From a checkpoint of a small mixture-of-experts model trained on Wikipedia.
Size: vocabulary 4255, 15.4M parameters.
Experts: 64 experts in each of 13 layers, 32 SwiGLU neurons an expert, 6 picks a token, a softmax router.
Training: a variant of Adam for the experts, 3716 steps.
Below are experts of layer 8 (counted from 0) of a mixture-of-experts language model. Rows are named router (the router's row for the expert), down (a neuron's output weights, with its number) and show model dimensions 0-159. Each number is 128 + 32 x the weight over its row's rms, rounded and kept within 0 to 255. Numbers have three digits each.
Before each expert's rows: a language model's description of what the expert responds to. This comes from a sample of Wikipedia text that the model never trained on.

# expert 20
Prepositions, articles and possessives right after a verb, adjective or noun in running prose: accused of, deal with, its, their, most.
router:066088163081126145177091168130163190082100152142135067124099112167110096084195187099126172151155102113121052115157185150116091114097135097117112086081173184163107167163174109120101134088165171113162140150172169116116113163073115201091139115129168127152133093079107103083186119148125123171136137125094166140094148111095122153141053121154145137145128097149115157124105098154163043152146076174128159114092109128115098137129095145116151154138165113156143154153116178132130074132147106
down0:113101143132178168136093156124186135107126138027115133130170117166101117164202143089152099121116137090092115099114106162115080116152118099118104120167170114138093101089122136136114173169110069106154070140103167143163166101137157132143166173102108110075144041140078120140086139186088107144131083156104107047117125181088132134138071091184136080153078102117140179140127141160128135097103148075130128178103145163143142167060062142088093130104112143121145082127128122142125183096127114
down1:169116079091108194133061068166179110139142077123119101182181165075110134148128113103128183106090097151115140173176140092141149162112141094121128172150131132113122135089132063140175091066112125137096154112126141099109072108127189211216166132145161143069086109158132107181128162119184094066128161105147117133133118165105169081152081114165082125138093127140141074107160189118140087147081140111148126149146108096118105148118131161100091131104089157163113095086126122141101146152120104
down2:135140141147147255167098122125154158129139162124091112142083053147132068109106180089090138163131140103151180129121098120120146090112129142145126118147176167073092154098157149135105132085121056170067088105155103128117086128085128117123166124104129099122158137129115074128101156150132140087172136153131154118134167103102189093094147154096156106042122150141094109116086104157134065069153135141125107125107068157162134167157131087042117124167140162168141131110115118080086109115171161
down3:115143138152123201109155096105104143109134175113113128128091067134148134074103114146122088096187142080170155145170171098103129111151148206143160095125092126076098109070093128139125110126126121158122157125154060106053091145143090115126137141136172121134163165169165154125128105095086163137102149099136205192126108044131188101113141152200161136130135075136070113139117155099134086169151128124187136075097100100146086151152111157115122133177098100054143131121105088189110122086125124
down4:139121128126193039041114108113131111160135169140110167137117139104128071112147177097135106155099141148111153144110101132118067148147118122105104144114122136118194134098106153126078138147220134143122169153135132218133100089107125136167148151109100101102062115174132164110137098138128089127142144090133076088131101133110119125137156197094067079091129132163122065209146147088095154142164084061123145139106120152132113084153143151155157114128158043164137183153093125149168153129110086

# expert 41
Articles, prepositions and verbs in biographical narrative after verbs like signed or served, such as "signed a", "before", "became", "as a".
router:112100165141082156145106125084141153094083156144140117159124076185094097129125133151169149144178109094132114114104151144120062120094085125132097067070157156154112169142146128079128165148150140084170164138154190093100135157127147129123111160129153147152164106126161132069170109136061075176113112126115145129103138104108188151136132128150166137211162087110101150157082059179132080219163127157111173108107069082126104131122102147115152037132147127138127136158083131182155092108177120
down0:120135122134154171176159115125167175107124122127150116091169123131098172117127145125162115139177129090085080189137132149073095154070102125073070119147086140113092165147123120105138135107160123152108100097081054138127126120168095122117144157152112107111168134122209062130154126124098128100130162083082146126113095048118139118164065120092078147062135136104123064119097137132121208184051142127092138119141146106124176098078149062107120153103103150150187113073076099157126126142166147
down1:170051122138147125094104097153138106157157104060145145147135090079208115137160205108110180154144177142107150135061153209155093083097062113181116112155125101101064142178143116150129147108188140150119133130110142074169135121150097176101152066073137128109190098130143158112087117131193168154114138130105135145116126172119135080120155110143134132145103115120154094174130163118115106081104213102188152156143122155119106068140125144099161094142135120120162108088101157155114093111145155
down2:129187103152184184134147134187119152133076169067091121117172170138095126161165062148139089090113145202166153141130135093138117169139160137134131179081154124124119062127132155093199122190093144099079155126070154113114156117112097125101137102114120123134064122119175144208132155186140125127100142127126112101188142140162088079061168103114103133102106113116157143092090095174135163185180111114111088089133122158178069133169144131086137117146137160063146097123149131133103115113149101
down3:157112119164161133135132140111112129115097131134145127131119145096124181106125191119065118207110101128162191135152122111138126130182076132111139126145158131095105133101135096197126147117121135152202115159236119145206094129102098164215126131137110088138158115119164164204089158105142144100145141085136155182162109174141114139182160134153146189116152144086117100187099116168116083068150137041156169142112169130070118168131145114105134126132125093129120171088082138112125150155167117
down4:089152131115092087136108119161096104157128093185118157089123139141105114089126197125090121178138234144140076134086109129143101126171120054120120097158062115100136126182099188141107140153084156072106068054143105159135126156136147102122187147109137146072126117123083071084135111166110134132167152142130164074125102142121094161150139188126091098141102130139111163081141181128186167133094128188162170118091085095081129129119122136079134151116136147077113128117131117149069108107186156

# expert 56
Word starts and line breaks in science, anatomy, chemistry and hardware specification lists: comp, pro, stroma, gene, germonium, can be.
router:121122149084077174155062191128144154158126146147150113147085130129120125065206169149129146140138107076129104146175171171179112087085133125114088115125145118195153120148128069067058112134127201115163183135153129106128098190107181163092122184100133147122137085074113161117177124149098120131145134146106161174115165126112160204074128148117152166132093120117122170180111116124149082138141126161168130150083137107124103141091096105101158168147142095127120149112087205157077108120166096
down0:164134101130173131114162126090075172132033108110080088165105155134124093163124041170127125178155115140138089162117084144132122167111133082116150106152142062147133156133169105189142112152144119152111133120120078135080152144170093094098167058069088169111117128152142126112138098113124103116114150178095086110152144100135134171152100117107148117109089159112127138151144146131133127060159099192140143085128161114103158145130104143069114106130102060137190162174194065144094167161092060
down1:187141126143104079137145089175109095084144120126138124107139127185137120122083153108104127187074156155115102171123108160033113181119183136166115116181105136132123126111142162085160174120095086103152147120200108090110149154078107093105085122133102146151109144193121160186124111119157086199047114142096107178139091173139138152152141139155176116153155105170089154105122143103160093154122082165136146078092094159046138116135122101081109122182127164164152128154160081145109177117158119
down2:089057141105110095100079103134108109138038150148127132114123151191093091173114167143167131127162140110094101129108127226094124135105116135152106134172144092148095116105162135113103125124109168113112155075102088141088166076159177130077075100131069120076093134169119182122132141131143107140102046119109096139147161147090140193075138169116148129054132161135111132112117080077115146109157158137130152157108156183174121141073141133093146142114088085123130150069209134134152130168164140
down3:185105128186155135089149131085100127117088086158192086150061139119067144122107170139097128108096102156091123129146104147057163103105127110069107110107152127131111100142109136095099117131142128189160084156126150117116118122086143188089139111115217104121114067115102146047117053095169152132126116106124157191153136179123107146189129142125191112130114132149183115150140153110125124113127064171076144112178146100136116056147167133096145107091117155162118126199123151127111144170116194
down4:096107144136129087079167123099100190087144123138185179067114089179097097119102108112143150151139142156130158113141099072151095075110119064162098143212135130158040101182143108086107133085100121181127128127128206171128158157111138105110165097176123098115136106122144125162099173159125151136120142188111116174128117135143112093154135065095125156155079113163163152085117134165157165118076128197068152164157072114098100137171124183091137165152159134134094154122112133109161122142133070